Below are experts of layer 2 (counted from 0) of a mixture-of-experts language model. Rows are named router (the router's row for the expert), up (a neuron's input weights, with its number) and show model dimensions 0-255. Each number is 500 + 50 x the weight over its row's rms, rounded and kept within 0 to 999. Numbers have three digits each.
After each expert's rows: a language model's description of what the expert responds to. This comes from a sample of Wikipedia text that the model never trained on.

# expert 8
router:484502545558581414556530563582473450481493508523523505560482512608537438504495542532577481533530498450448503453460570422445576523487489532526445524491506511517604470464502461449538524491538481425444433523416410484596555448539478445507547472599490510503517537486437544468477528476450638448474495441588496544460538526468391474526501425520442537495541554491460443549519541437484488431505557439513441530475544439542480576503333507502613536541492530469319511519482458504398425430619482553521512479548485447507573444517422457416541565490432578545522552517539499483599515449440490527468494544537507471559521571521539506392531502471509552534642426530525406530569514469479501441476514528600409590472444521505419451487479462536531495507456477482511492485463494510534487516518508
up2:471523429474544522541561560563468553432439457413504471492489495448436537544487457391520399414444545565490452511658448575466503495489474540430526428396514503462440515535604463541528549469491510484496568593610498456481556518560552462448450521527544496430519468486514529494513496534457471428496468535538486492590498561479525612431578545478554428490477502473529495496510434507542578618392590573528432455618518557476503489561498557466466540521560521503481526422547564522526489456511534473500510456455439433517518462445571458492437505545558441565440575501486461473513459499483452507428539465594439606511553527323495447482452515525528448490493472528522501545472572552549475502427523409528608492438577535497511535554526497551398484537537580544445496469461493513486530510504431
up3:446496455565597479534560515437574502460430504495503522483534462464526536483539300431483508484440526460530471526526466595440418421540432507521553463333472432473505550540544408567504512529429505503487536551503495482483513553590484403480518510498487531433528434482527507479564451563537432477505516408424593453456444531525543521449424528499493451509523560578501591534562559505472527511418468509536562451506566622441420466508459484483497538500503496555545541453487445504540525532572577455569436492541509476530501433507578453498482513496531531483467527538472500449453474473572575489565628504567547517498411555406462581530399546553501492444585501452474511542441520455478549479447462491434435542571450562495424542502426516564552446418439463559554473490521452434456572489561469
up4:558448501425487468529487445576514396393425437470534497541525424516466456431625522458479528457467475561477491516592546515553502555562440513480508529493483425391538528520455536437472505480451584459527526576521479563540533530537561548542459474515578593414441437435541502474491435526521536574539465489558536575502530479538598534368502536445608499510604438523483534455481445494486644529481513464480530530471568442486451473544487493464447497519484538541464613525495517509509547534503516509476465454489460556575504478478497532650528484429461436458468505449543448520449446483561492494562452640504446537585531428550469533538486521418455518520509539482512541452483577546463584601463463562485462443402534504462541562525454457579515489415412471498442463559520470488368550501483488
What it handles: "of" and -ic endings. The word of after nouns, plus adjective endings like -ic, -ical, -ial, -ative, and ordinal th, as in Democratic, Meteorological.

# expert 31
router:543548535519574450510464478559448467398443521478474571492459574630519474498410520527475564479524521493436475521563513518507552578575469559463533531547497551469522604559549473386483533427414559569476465437500622525443495532474505588504436556405515539435588459474461516444428485486554516450528590456518476570492502449552460529530465551531587378605434526520505528402551516515581474457565441478521479537521538500506467553512558444479540490519480525433491561434536585435568512568525508515452506455453486539553467421434487525498577504518479534478487499469464548483443520569466468476535505497485418392439538516463591445560463458557482526570485517533479501513444440495460453524458552541454467430572529420483417481458442520467477599475463527433402469397500402571578611524503526
up3:493517518548497514533527491536517422571471544482525553452468466511489503555544524599486443512415511513536436449552504407436481538481485465519508536481611520462566508439482452568563590467505466529514418372554552545523413503537443517504512489522498436477587421572443531464515449490484632469524490534553458474504439487460481548489468436575485592489466478542487420481423452394454466545563473449508551511602540514500572396523428554492462573454420553518550501493436574583537476506576455539551505415406525419495569457581462455530519517589440549456567613496493493444507477623508512424456546572502495452539586429499504499496578491429480565425470492502441556436489517452569436502499556452528566489438515528384496597507547442485447485556511551480497505440534422485393479507508493
up4:489543480569507463467482532510508485479516442456430477552459449470552495511589465430436375529427487598605545580424567500362443495519497454549542521427532425517492555536406471481506511488470517440573422456511508505439486507484438559492522582501576474471519523469559463430536497562476589483547491457542506511538458475526524551574511549596561455439630411490431473521539460503368394519475521477479540487514495481491488416486439530460482576506468586510518486432576559583438435446584509475557482461492513498380561456540585451515440485547497543554548541510509494520469502525579542525479548487528425435561442472419461491552487548486502509494406434450535473442431546492500509516488491556561700560543480519506484500504486440588439457519514560461442602523513477529523528493448445
up5:485530469460508448557478511510567545509474596455479523370524464517488445452458478514531507455454445543464523553396565416435451489444457459496592531467538475429605506571550505526551471467368552477475540583521461508496516475502481429317465456550478496502492684536551543565581410504470464478502504456599541447491552555512484468455497505443522520459484563529462440510529474576503400563493558617577515544609487510521434496530426478493469490536454414554559372530465441510498551476565435488562492565519536446479499555517522554513499446517532465544481472517500425524471447483438534552481540497485564534470577432431421564472539528466504434550474531540471478442499488573540517478440487497525511513496569562448489448598423548517590558467496533519530435543476529449512502499608581
What it handles: Table numbers. Digits and small numbers in statistics tables, coordinates and scores, often between pipes, e.g. 3+1, 0.5, 2000–01.

# expert 25
router:455486640449492580548365540527516507531514563456451478380521497488465436510535362497593540568591485482543601549529491540544409552507493535450438570456467515467393583637469537490451453561548413475519517495531537517577486476460518541534491440556512511520485515442522411548492451521532505513546451515436571539501542566479468474488510548469499496589501467503557544480499521498424546492522473458526451486463500444519432573422564599501435524481499497490508547510503444501457466398371571424496542463461517516440385584433514547417416485454482508481570480474444542476490562608520499455592537536502420422528496517511508405499499562463475482474540407478546481462493567497491453498448524472475482555456520464448494473489512523540435536474532579493525583391612502476461526572535573
up0:448481566488545493440459554510520440462465589466535473480551445478498420387530496509526486482511472492396455504509520495560448552507514459499532529417443489522556499498631372478473573454457503529434488428570553422510536439499568480511491467477507481508502547587514507562504386451460586433555481426475548504542566635472460578431516488490496535555419463458495493588531593421641551502414557518439476498524473498494523476470433597519495548378510491565456487439463460434581581549498463461498579498525554549392622522525545453563605525572536434494489545563498549460486452487578498514459517547582514509502498501458481476427535443570422499486500524497566532491529529513538533562503509471474494536527532458527499648588416443510580540502549476452431473516523436463479508473553474
up1:540482436497465568445463523564526473411494498434482465544454478581572511457587537474427432525540504463556458486501537490453525503494554602491545441469475432443488543543441553580447468464497571619583537455362483433491420539542562595422516582502533516485468477548360534435438455440499526563519511447437478497478544467458529523555556494491430474483464561508474492515565579502549515464541530506491417427438476513523516468602459494449469482444479467364561491520480532481479549567492475490496493506562383520510558389492527496417488494513573452588436597557492513560463420444510553496361493499467540550508576495478478504511510502479602519618443467498525478524482562492583510452504504396439523570554469551517489478518588504438536524572498469546456437469500473406571587528515524
up2:515556489507476498516543527534499426512486495488418532565460481515548497549468591537510454414505485424484470579476443505364385452578440414508580445432547529477559486517468482517471520592457512523570496585549608584520534443482527501546550515546464541513520520532488476565511484509518544432522563363463447419587579499539480497551540500473564429434448545528549443489503513513518479524424503604440432412481497516527586406456485431500519499479430545425525457512517566530499537491546624476514527453517505470537446472486455441389522591439550564464470477543516434556469399516458469479520525469523510596369390428510448514453572524455579584425454502495447498445544574486552582479503540497440565557435485481500502485578490532451493489577553460470578451484483453517429528481573459
What it handles: Odd consonant pieces. Pieces like b, et, ig, j, ov and ' T', plus UTF-8 lead bytes of non-Latin text, e.g. Cire-b-on, Canter-b-ury, mark-et.

# expert 11
router:563510474477526409558415462574537573441508451490602494545524444488508514500541414384518474548511514559534550488529504489506449602464510428572501499478485541501442541465524484462481433496447460431507512503420548501442472495555446569540482539496564655455437522498540539420535488596490369501487587558580405445558460605470518478540542461487554478480500443496471528544510480533544441443526540462578421530515609516518472494536521444481426639444492584529564558378539494449488591500522573492565504503476560420511475558470529485435417491445434440487491479477544562435433543442466425526447373440532457527509475449528506561534541561484549509463517571524565487474551506531466514509459445469408528564458531470515557542512519458515496549608528446507552510412448425499486415493448504
up0:566511423556483519471587483462437576567515529466484467551517589507446521553561518505447412448524528485486488488495472548488479466530525447454513504479589521588427556514586632504406677537508522549517473509527512516494449508482455501401408507433426521475531529564577469498462471516472639457386475533480549484453505466482542445478528529541475612497495514570469458513534581540416512480520492487523533466428579484522525447467504541419500500488538499495536429434523542520439437441560443495493531472492546452496489442572415595538533449463500507536555524536551501511563451557472567519483561528400465536553377411435403549450452504410559485461543465420562502516534519497521514519479490439642457365536423490532559480504491457530560416509497459500489469584558561451463545463457470
up1:433632451463553577545510383462562557536524604425459659400438519486518495515453489489499566479521460458531518591509541464518461524545455534500477429427574510579485463494478500446464480503531540505485527422405568416522513515566546393438534452433483520497525509505527589475469413543446529500519517451503546516595538551491436542509505609419544447512500527488445460465501497488581565485496560454466510550584506503517473480480417517516454425441489470477535482470481501547451501430521521485543508458499463529470640605482498489500483441543542519497557471542507457469526413514459585475478497500585607497471530600401468523511535391548418492553530449473456517537503462557540606502347504486414564494556468480439487622516495586499552488515484514496435485473501548435459541431547509
up2:406484427489546511478481563441480412480460513477533519389443574572545463520543474432532594473559495618550524500443611563512516457512500574446494420524527391422528455459458538477536502524571536469410427482467489444560575553469553502449581430414477494526450456436533607411491490513490424484571472510515522388504570503542494583367500561506422441519533526528509533406531463492552586509517508510554479471590503452481448388485449422556535481513526448538575540542469505504595547416522437497484525545537431486559553543497490540477486589575503530588454529531488560442443407524459492472489549491525532453482461570457462528455553429492462584504463476492540482581495586552476500549488487579529483459461508470483533577477500537526465421517468457423479499472445611429565545450511536
What it handles: Letters h, v, w, L. Single consonant pieces h, v, w, qu and capital L, H, W starting or inside words, as in house-h-olds, f-ew, Bol-iv-ian.

# expert 0
router:522570575509441528602502526581459496487484620478456612541473444582464526494536551602550512471506496552402448472558474485447454511493448583531478398483527504571442481441450550583594563530511487521478522398538493489573401541485481484522457455475520480444498645566440449535539533483553497582438462462477567519537458437498523506531571555477493469531621487495488453518528453419478430640400547554491559539427499512530509439449509540473452407414489480516493494562431457526488548505470502507581457565586462395407500483530437485535442564535463430587505546622584469475561535481488538503509468481518565450509504556518452500472453454486471483497485587495449576383526493462531474413550482511514546499480468483476363550495475481432490442468484451484531515475471534524457529438535523
up2:473544547517503483458480537423542482518521425505447515371487465497572518495497492433574485451466515440573539417462535421487505509529584457536492426483495531476570481481406532462563488465516510539502555548457402484525497582543509511575581494457570589557476524531497467485547469544520468485527536515573421519489532475547549453498571550501429501447473475568491540439472531444475587514557526464595560490365564477447518457538528421536469505474447477573521388543522527453526479500542494495489454391387481547600459643639463428425494563548503425444482472565495587502500472490568450492428394544593484500439542544471551416425611545506542487446610504478449484516521540525472546470486539532536495477473476480477435589466498594490442458461552437523559406547502504519428448498559521
up3:465508452440458521456498503363459545595495509504554535473412538535519535396545376425585469486596544467527488525527537460531563516435511507498506465407441475525444587552524488521416622436535428444423426539444469499543562534552492569495550572495526551517570529544564463532507496541469444511577454425459547482465533511528445517457542553597493530535544555508447532488518438569501530430599451489560486616520470480444463527589561427457572542592453516453510527460449560478490525439514459468452464571516550484494520533464598473350504601492519399505465532485442497597447501521578437390529522517551592466438502497504499477491471460560448535457499458543599504477458458542473422538525482465616495572490427535474485476520520532524580533513438559531546467508503445493524539482550496
up4:580481395491487514468532401459630554524452519524533549331501524364611451505541398496496550456443487504488541543555423568505437337503425514501474491436503521441596395526503477465481480512466614474485430542484459555524530532566534470519492408534564532559502428413468519501433472486418424488540542504514377485524497441521529579460543568510575539478515519544543631463542500457598501501542428492580511440520599505448483587604466492499438545506529530513484503498528506465427530507503576501440467542506527477584556559416616509500503483473521523592464537508554378489526493496501523524512500532571486503547445498477496397554516454450431498483472510469528494569521473509454498486542578458539549483429475500507445447471549488459486412453507466567518532512491532528476498507492503
What it handles: Prepositions after past verbs. Prepositions and verb endings ed/ing right after a verb, such as signed, met at, grew into, educated in.

# expert 17
router:428536458530472571599462553436462556435489527513411470497509474534522530515452454520506543538441519571524488537476451554539503454523462550540545475459545531538513628456540475373475481556523502570366491497539475410431539481456478596562549477576446562522432411445571437433558509468485504437487482549493419577497498442374527465500492567531536480399460428506445510494448561505520546443488488474589400485481503499494534510524404464480476600494494483461508601452494433459498537482427602473401420560455469526517478444477509468495503475465517538525521526463496537448519570525492441455574460571492498523590561461432484454625514507469497495504535529530613560480510430497545625498550569535480501483486489517457504523434496493414573513348409497513589548567563438472503556525473530
up6:483491576504560461460474523546565488581412459487462518444578496496572488491577495545491507490461388394549434471479499497452484524443524491478482532438504510517461523486483385521531457444488441593543556490505448593570462527510495502458486547490550585387462446594405532578552480482564564552571554462482541484446518471504534514509442492471434591505550530513410533527590475345532537509365448483456513533457506537571525536501460535531514395538507537515549423558576486525479481478530482536485456486586474505517417442594517453445484570506481466572433496508515409495536497460484484487548505599508518352428522391594494511552462512425375479463582477450430540560575492507516441562510568387465462518518401517466512546520494478481452547526478473532472471461511510518560475408502520
up7:532638520524430515495532466485490524509512500371513511559475475512498488360445510539522402497483454525534550523532459415497521580511448427501504393323389458458570448490562439584492579484504473589499456550476511552490479515541535566511510409492548532437440468510525482525429471458533493416555516504573452490519522454470467560544542523455494408497468600520620534523485430394493597524449565548536476473514485520416585518525481479485515452549492572449545543488554590503486521479456532491470530379502487413481526531427496393474597538563546443446480529526505472569473502459516435533515541499603485538481555422489517440450618475562530402521477455520437553540542507532504446502482467450470494630501489502450508499617539527476467451545476508500512442533476481477448480524572542
up8:480444481488462524432507554511531571532559433477487495485460515529437593524526471476408460459522486526498422523520522538441439406527423476458528639464483385446489418457403514600556478565450503443571472504500420434468460500493504566402433561549401517439482507583529489497407516539491497450460410521499521469471510533505577499477544531527501497546548541476491535467475583438452456523463573422587542439537477462448530432528448489461583530470471442442522496603505482520541416519466564414500492512534531428533482529497467438495598472535531550522488557560490484402528514507539466527455593543522595601458472488522504582520483534481606530489493511507508478492469490541569605556516539433454526421431424567436478517607484477534455499588553432489453517562511506632577364486512478
What it handles: Units and the letter m. Measurement units and m/M pieces in tables and infoboxes, such as m, km, pm, FM, plus blank table cells and ^{ exponents.

# expert 19
router:495475500589492485462474417497498552545420495470470518510513430538604500466490439510544506554508533347519446569447567457496530515540473438414529500314506498559442554505533498490429447559455482549497461488470514444558516514452470462457574427496535518468579483525527557508406509540572482497516395513450422492474582625501590563513434474482456470502487557526486533463556545443533461487517560634495428498521509565460539561540505599520482546586511532543479594550427420526496470461473547468419550491524530558595498432572546436520456536650541445524463460441492505601457516550454485447468476497467483463486532488538485492452524587474549517564489487477468587415515580578436539493537539524447461476570522549555566555503451457504468536521419467414418445487475459513549451484571457
up1:454539459526512470530538467540571462420529537557456442492555474413575547425434333553494499470539558606436534458522512462590441477472496482529446541385421526509519555526527492437423561394478615537459497546525431549536507491499529484499485487448524468505497508443487498450516464478475416535493522384512557400557452477489433576497468636482505472584497474539513510392515519483547613534458573499580562488505535493478494561550484391500430395451571529492512427469410413467550596554506469463479577494495544482523584552438543531456573487475559481536503481524490552382479553463479451535539518532523509552519455562414434496595513513473624501605527484494571521482464444439463478475522545488531480469531494526555478482445449529497569507430556451452492533480445456484473540515530422
up2:458597442554534551461495518545574481534476511480556588532479466452448495461497440476561453424531479575547598528587445413510419540510504511544482502428544440462466468538508557436530547532589542409438451501491494492486574561469414496530497436461430533495553572594432378440528457501508546530491521468475535483537421442509427588447478595497522458468542528495551498427500433555570569529550441516634581608493537485530532523598478489486396434458417514486518500480513497490442454476518405455502461534462481474548628464466471558565480450478549445462529602603512435508527443475511478570552587446520533494540440514518555475503537454457475422522557479540546477370482513534465544461481454466533555527434491574443475441496495511468629510450490486541543455436482566458429491481422487
up3:456556546490487534536518528507514453421541607535484527510516551478487562556457607502462534463528434618549491467514517484560543407472456601523424562426470459485485498473519501433477466444480536451500541443465506526483480479497575510518387517388565471446552548537453551482497491618549414481502515506549514448468524446490546575444476532463421526522491488650429545559488518543581524571526535521544580493409454457559386444433546488508537504383489408463521446552524493503462517478480497528524606454453487482473465558571438549539513507460482529557442526534524512575499519573477575532563430432485512526550423504457489569604543512420476568566544481526448410435398451578518583583524634505459499545514426476432440516571552521544552463487457459469468532484433533473489472476496574
What it handles: Word-initial first letters. First letter or two of a word starting with a space, often capitals in names and titles, e.g. Grand P-rix, J-ulian, Pl-antae.

# expert 5
router:455446523485536425591462467431533462502521428521528447528523506466468465505498494527477499443542513453562403544510446539533469479578591502501484600524421529527530577550438444458509478413518452426475410472462534457566555559451568531546572535555487514511461490563463547596445421586516471549475548513498558502585508495485505420505489470450505429495474451580509468498453458588553447668512356503448471539520414488499540499483501508465433511501477450477515400507463463480552460484455473492430472432560543475555551537557528428505512477511473493525454481466430470458496563590596524546412526450564491551526485550482515568533428480453588528459420470450405508459564537523390447553570533516442491498516593493476522491530411495552587556577621527549534549528433510456437633502456543
up0:490469514578507480415526501567542476456539489507440609520434536471533511595547440515535500506509553494562488551552488541531493486486458580507499509535488487454329551504480494496580487476474554582515494474453467497629504541530483520478533490441546493505507519527553564400441576399554476369496441452395494510503533537529444633424492480473438407529500507517469526472492617537505482468519483519554494467489503584423481500523429480525484457466612522496529514557499418490440510500405576320557495429557520438479510465505562415470469541485511540445532585536448457446489465459484545500536490481520517525366563500525418449531596420493441419571545513477523451407530523582580437460544388491481436542539474477565516450429571493468455448507480505462450467506533428454525512501488525
up1:476502462480567527453424559394527494472446491496443505457585528564513483552457489429571559523506504559401555463476455461511468499544500595524526469452528471391576499428495556488536575571449474522511478598445517511459367477508462438441514429504492457481421476496586520492545477548476517514544473470459544433480621492462483481501547468509539548480497508453473492450509451444530598471474611474505489528541548535507566450436429489460583436481526475450526514604483569496439552507615432512498532566568495537408476457567447562471561502550554510436478458549591484507425501495539534501509488612630447496495481481472537466541452520523506483417526541410447527529578509526514564432542465531551489500530469451519460497614486466631449339412538479496482553438499486530469484447639527
up2:455473450463513493533467568492436619469527489548510493430430507473452540542525543464498468583415436368399536479582513571574451516524474537559536438514430460479495421437519536510475464605451532542454515512526545499495453527557479499506349442434592470526525477416579456604510503599500544553429423549507488533344483485458448504437475479418556468468515581545437501493500475452508454470454498462582557489522582566509525477564535529455526521455542364542496539459540516482477592554590500532447505488511481422465501514467503383480576531572483516455538620513468495487555481466559433462538534583525449582539486538523407432467585475497510495534465422473548553528525537422540569463534553453544537542458501515507529460454435472533516525503465507569507501479567473512450555466620487
What it handles: Mid-word fragments in names. Short letter-pair pieces inside rare or foreign names and words, such as y, in, ar, al, le, as in Qu-in-lan, Pat-ric-ia.

# expert 4
router:464541480580538490535459534419615394536563483505542542445538501412527511479471470448436485490445521431484509454422495462520557425485510523428443542455490455468420482490497555535496523544533496660506418481446499508445541505447573453549452427475474448518531542468561458445441555421459457438529575531411459490499586597414586475462395480482567538477458499465527505459458461514467496570568503582434552590521454328474517483501479498510555503502585576521515481536581514502430497469519481482425463463571476532472507579558513422525561490461430556549364477505507535456559495529415460523421558581535516630548523523499582483516536499565534450529556486535530458510513478450568507537506444527489577528432483438488576451545510506566470559533483567594534459539500562548415461498468485
up0:480466487498602438479515572407520501554506576518538389484564551560499497511604569524421532538468556473526474515434513593519502447538513541509440516510575424475617427478484463512479523455457485470452516523505437476445339483528404529519594476520445536406513527511444483632505503531489538487452485503510400422498565522488404463498462467415416570479472461570569581522557508465513499470478516502529612473471524503478528518585533548467424468460552499505533438454501548469429548573558552512547572463481517531480411466426474515546574431548516411471538564565510499497453537542461460504537522576488397433502463529519536406519587466426591446396462514485545507452469481517477479428568559390501463530556487495544507475439504493543442407453416434553551525478528444469512534509561439
up1:622441556546432460520457502515524558503366500489513528399534479528498566519525435457492567565523592546487463471617529532416514588557417536498519465524509513455602528507496525558464467524392429442516474478557488595517453490560505459452608497460528497481401461390638573496474425551558547582462520519575528489442550522471505501435458479510473524568444478588486478515457517513539555586491486449465522494552481452587476434473432431477471530452434489560423449557424470481534548557488485504458521537577421492564484521520577485439560470623407427432469502499531437472526481568509558419475478539434458536472444548495448572500559515488444546471440537431474522510537518468526530504568501475416519512538491531526438489372463483564419497492586440505472429508470509422445536529523530
up2:510523460459530527517469519512522571488458439516491606482526489545428452487524566602461493413435450473537524437444478492514451481542564483543514514525549464561441534494487517556481508466519503573500406463497473519484505380530458573460438578437453509393643575476572501493524544566603521453486519493490628512495422482429499534385487570523465558440591548557529495589530525496424479516452499485578612546544524520529514347534445488502476550391516456482492489480511452543479524492593523471622545578452509515401488441620469490543423492458480473487568509469575499455493488603536475498483494587425463434542467527514479540471547625510571493426577508443395540460482484548519450515486536490537492405497477489568563530440566507457446541444478439525568489479502517480510564527520513
What it handles: Name-internal vowel endings. Short word-final pieces inside proper names and words, such as a, er, or, an, ian, ur, e.g. Govern-or, Transylvan-ia, Missou-ri.

# expert 27
router:474504496461475455460455595591485521483548527494438540481416510472468450490451585463521605475469508530484486495478446544504513443499575588512452462564564454475518408603604393448560595518443547436583583627487472502527540420507456466414560516524460508526519438503540504495530393415449496514509521413565511508435518429497476477452530518443532526492448470411434485548532658616411505457472488528469587590471461460567466538535494460494606437484422505487544565453516610518555511556496488587503552549460553503447448524453515563518495524455581485554576536484530373446533421572484439538546428454535479540489502492450477478502485410561530492485616445512513502557509505516466434484456520535516547474561538508590542477543507470460527487514560570529406494521537482437540490516481482
up3:531485495443497458498522479473382486567442442501498547417519488509511462477550509456478566411607471526553512538501535524469487474477503549503520489470465475465497436520515542521496495555491543517469495510488563460470489538505498522470499491507451511499540527440588449519501417539511484606454510539488473515585488505565527592565543351389576513407510456477503508516549454537596414467542526579575499467486466493430512568541450551473506415567466368455502539466421552479438559463407452523417579403497473478576499488534455541580448454576507451523391448481473512544502551535596616471442506604549549451431599481431525558485501465550447517512473449527545464399465473536563530632614507502505452439555592441479546494430542472502495538503390479587461518480396502430488509496542522
up4:521574459512611512453545527481499524550389491402546450620567493603454489433508540526473480455467555376549420508536541522494435472463523440521512481497634444494453500526484505409486490460493487490463478464605548451534479523436474576507585461518530459561550573482550482500463526598519435542516520558450461445467561523499497485501463362460470529441475550475456509495484505421592553395492515513459544500536453497445585459451490617530484461498562473480441537525444544539429422436496510495457469488478450437470548446472524589468555463509536477534499528492555525551528503505475572462461602461445414433610454491609504496435520496453568499558492470434447541506521498530473502463559527517504562472511436406575512487599493515557590574417399513485472444548489454404521586480583459
up5:587499498619596570517525530451405487461542492499502517459632583485522468450521524552479504466418473503495533505379532547520491487501526531391452464533503497578568578456481531480524558481483523447515541510487554530504467467582558584510478567506505554368482509552521468519549536532517403565504436570558453543472437485528540482522478484544404466445512484512489426514458450493484557469546497538499530394560500504490501444412366471449494459383485473542591493548563479546481541474612517481552542460503504478464455553581591484447514484573465451605503500524524490455493508435541520486473579537341395445532515435479552520431573557370492475485531536467430473512559522561552510481524553480497483433479437420558512551445560450488517431527452512399420487550436474446495503450478551
What it handles: Digits and numbers. Digit tokens in years, coordinates, statistics and tables, such as 196-7, 1973–7-4, 79.728-33, 33.75-000.

# expert 14
router:472482445500455421560400512519560478492567549497575527496517595520488493482517543452420530553492524431510508497459566578518533559442529558555513531427424513470528519522467577430529419503398456467648534505432426499531489498481404444469491542471439469467472565468459516438563349511497492489537559520430478549432431406424504485473547453478482581460526569515526506440451422447505452487404470429571534506499529427419520560457533564520471454447528487557422431602455437528472572537506476463451510517369508461493507551456531524533514507497499456528514534468488507566510479577510584590473515482575523494390494499550587573459461623538622559482425533489517457510438576501539406546449519526442489522485577444589452511525536499459506525485494526598483456556538589520537503542528534
up0:567585578523515447466525479496492456556348539439484571470528459470517471555524469552583546471469495509545509519448484531424509514501530569557510410396531480526572535554457491517510460446511516551478519534480505430522456550541457542483493504451508474506494493496508491513515486553616465500460555465539533513403517497579464478574465496589438538443529457549542448522507505451460478577455474611536531520427494427473435463650501485518618467429511456478549479504515639466455533490545478474422497481612567436574570461573506479532479458485559497536424497525454541478445463446525423476495432539475385402596527534494425457523440412385483404581542460482559548570532576508497473491616461415491522426584504553487482535453455430515491539465467557551455482473402496581469466479488457
up1:549599428539523524467527500435579469572396519458509585430612526533589571508526425486478424455444479584593472582542532576482396430527487531508528534512467526591604587462551450502488503477493579547410455479439516436521480579582494492498506511564585519424515385503465521448508543546468497501525567516481437428583503538464472441499489501490546415429584460512495470442546522446500520516495439585465599459445476527529463560495476464506582485519474518444500525418581457451549594513466525469558470450579462433502511510565576470452406571526585539581461530497536522418551587562531560485539431522546522413496528480448551492468452411479444492592485484426467446489502474446502515488560526480479455470491450440444553555408512439533473492549418457484542528510459553513559564485514452
up2:616470501511519483466449498522540474421527520500502491573596483449531488528488470518505488535513354548527562473516541542518522481516470518500494432464537444528522500419482455600525606360464509451520462497499487480494537493483544520414474480442488552473500487561458523604522504517490528502395515442562502471588554561551558471489498536564428442504513584496470529500617514477529512515453515502548406479549495483509451484606483479508529523497554500540531461515559543521546441535463481413408614490584532412498499491439487448504478468483554532600496474603547469568391534465458457504409536539585485549532507548425444465539524543400488507470494448477675506509562512609531429452450473509490544477571526508546515529539391375416438499574550429417456496562441471439567570482482560
What it handles: Second syllable fragments. Word-internal pieces like on, and, ir, ac, ag, ou after a name's first letters, as in Eam-on, dem-on-strations, h-and-cart.

# expert 13
router:646515500477490530602553477475468441419454574528527482459471541559413408506436459499468425462538487514459522449412423476531534538522533452493552426469452540568476545496456432562362499522489495490586511515557512513513464548468479528510558560479535438474437516502440499589526471531491510452490480561464364500498497460580478596475462434493501516468532490508524528546482518447443582516558519478595523419485584587444506510498548372564488494472542502490525537461420487599588484460510501480559407489403435476500557471408441539486467516435477541555556446466464551451537515514494606497414500529478578485328498484478537570517513497452429528517426466609451507526535488533437492530600569511489473482573486499502624532547521466509511472480434506474568547431406473598477540513512519
up0:502490360539528524492496510453499473462469503478428536523478502525570499447564451539496540410556513453502519482571576433539495402515475559551533475590614359546500548552423533574548507544433474548524476490450456465445505473538436532386526492471514515428498411439412517450454529535505532551454477437542503399465465504509487508473594544548492505499604493530427440480508576504548595566476549553527532577595488588526434440699507487527459541470559423504522451494458517510485555579514475497528561499499527525463550501540480488522562537442566465458543482465554508451574489515503496585404419627579511541463424554479497439491485459438466542443543453419570459507507447484507482486489531553483517462533473436517497578482478558427492477520526393593499485438556460392503468468468509
up1:567512506510562531510494483482516486398555465495525533497477486463480455464517437494537578392520512461534531460464537510563426411466509483457499496454537471451586530510480460473600468391436548461453520518423556449536414428522558508501450457514598520523501514556564606362512478476452455465492509406440545455532438565465394461540533546502475356387489465466355545537503441490481555555554484601580526488506498479466489411485440434528453431475486463465524477623480466575582513489527531515472452598587479514491476532430532465557459599484531608452554564527459464443561432478468431470597517530569545511498430536471454398496522555518487526537485516472500502538540503483544544487400453487518547550535454493593502434478366547469432453438512462508529454519487484483467496506523544
up2:420508502555576440506517478527546500433445394478461502476569462409559594493504468511584503525539567560472493608514556542500466565580498461537528479460482465442527482388571536577511514442454603531460482526549396518530449430377542468558611526406438596464499498514582545440461506543582481523489565539469501489438476550577475459524465502510495416514408562474465590481533519403516417581466576554445533526571578576523557504448567515601478430458488529516519542561518504528526580477563501375496487520447459446568519409416451558545544491533498446402494578487515500505554465474486547496599505468493617503430460577523441498526492495487474471570469495529495545474543481545491460501492429509534459440362492549508508473525447479540496476483432406521497527517481514498424533494521502
What it handles: Mid-word consonant clusters. Middle-of-word pieces such as ad, c, ent, est, ch, ast, usually followed by suffixes, e.g. m-ent-or, b-est, Acrony-ch-ia.

# expert 20
router:501566482505442547505607579553433464633540472519432422558531453458594458503523519589493489514571454554488479451555444497525497446462433486544601446493513485531462492539532444559520568463568489582486488524526494470428460560538494454490485424453615511398411503578474529430479551481499522495492538475560517410522420492470419476513556473451466423473554595473574540533501505490491549542537545569500596549480518587509407437463591516470586500461484571548463566490511499499409475522492486496501410486479480494467571518561550535480517565451474521479468578522548604440469580520486533479364522561419554530455511506537421543588540428531498366409481598430497507543488503500452474418455462515480512462505422478580492453513478485520471476488519404511443496570426467420433428500476535
up1:578528429521485514551438530465544522410441481486518512424510533506520478454508421479502543593479458448544406514523542562458484450491438613487511448470497525474516501541520513502390529556412507501530501468540512498469528438531536494549491455563530539507548457503535585492460446506479497498519554486416493473519524455518603494431528518435610468617463480563481589457503546478528578427545493538477418484490534450512411483476459547509448484493421517501513539523551448576472548490396542539427491442440447502472503568544446536464616428566463500529479470499579503548472459485622542443614476575552587405497487428501396421561540503527472494502506451488518626371490500532505603554516481547467448516467542482545509558440535454585481464318467582470488474535493516562495629508514475
up2:546588469496493513472513445540489499496510523447390529539572585560562484501467533492485481443419531451438523469510489485450414507515563504533508572451496496526553474492535483442392529534478455405497514382500453469457429478531540510479478524502544495532619529517507492658437476503516522555569499492494409437445510400548512504510396604601460582451464482557495442478512416481467460458466528567477547504545444492420587416426469446461518462609475443510514471428450536511624481398469533588543528532432665487438522552522534501523523487468477564545661636538467483513421500534457445534484405496564460462499428506512509474495493545481486483467559449458498564517505524548555520455485546472532532417522488430505536510447502506510525512497459528521501408479524459481473401439428461
up3:484409497541525537570460491448583494424482564502581570520442503380488525485393593508397414409472507407533444526460482528446432456488469438411521412480550471470468464510496534517545459438555498386566573560448510515424553418553526495443467490497418520482493500504474526450469473531408476469483494492460364507479576501514521477439496537412558476526547487527460487572506490544536505457520488467489484478449535520532522539484504494534478484483578553560463434465511451558556528473497556542514481528478531525450550582454551463573576526493497592559417567551532513508561404495542554384518488453632538401495497570468433468464471485498489559537566442457542584442545564578489520489446465466528528538453433563485512514537420520535426630431380542430490470499483535600458482543455532
What it handles: Inflections and function words. Word endings -ing and 's, plus by, for and quotation marks, as in Shooting, testing, Women's, surrounding.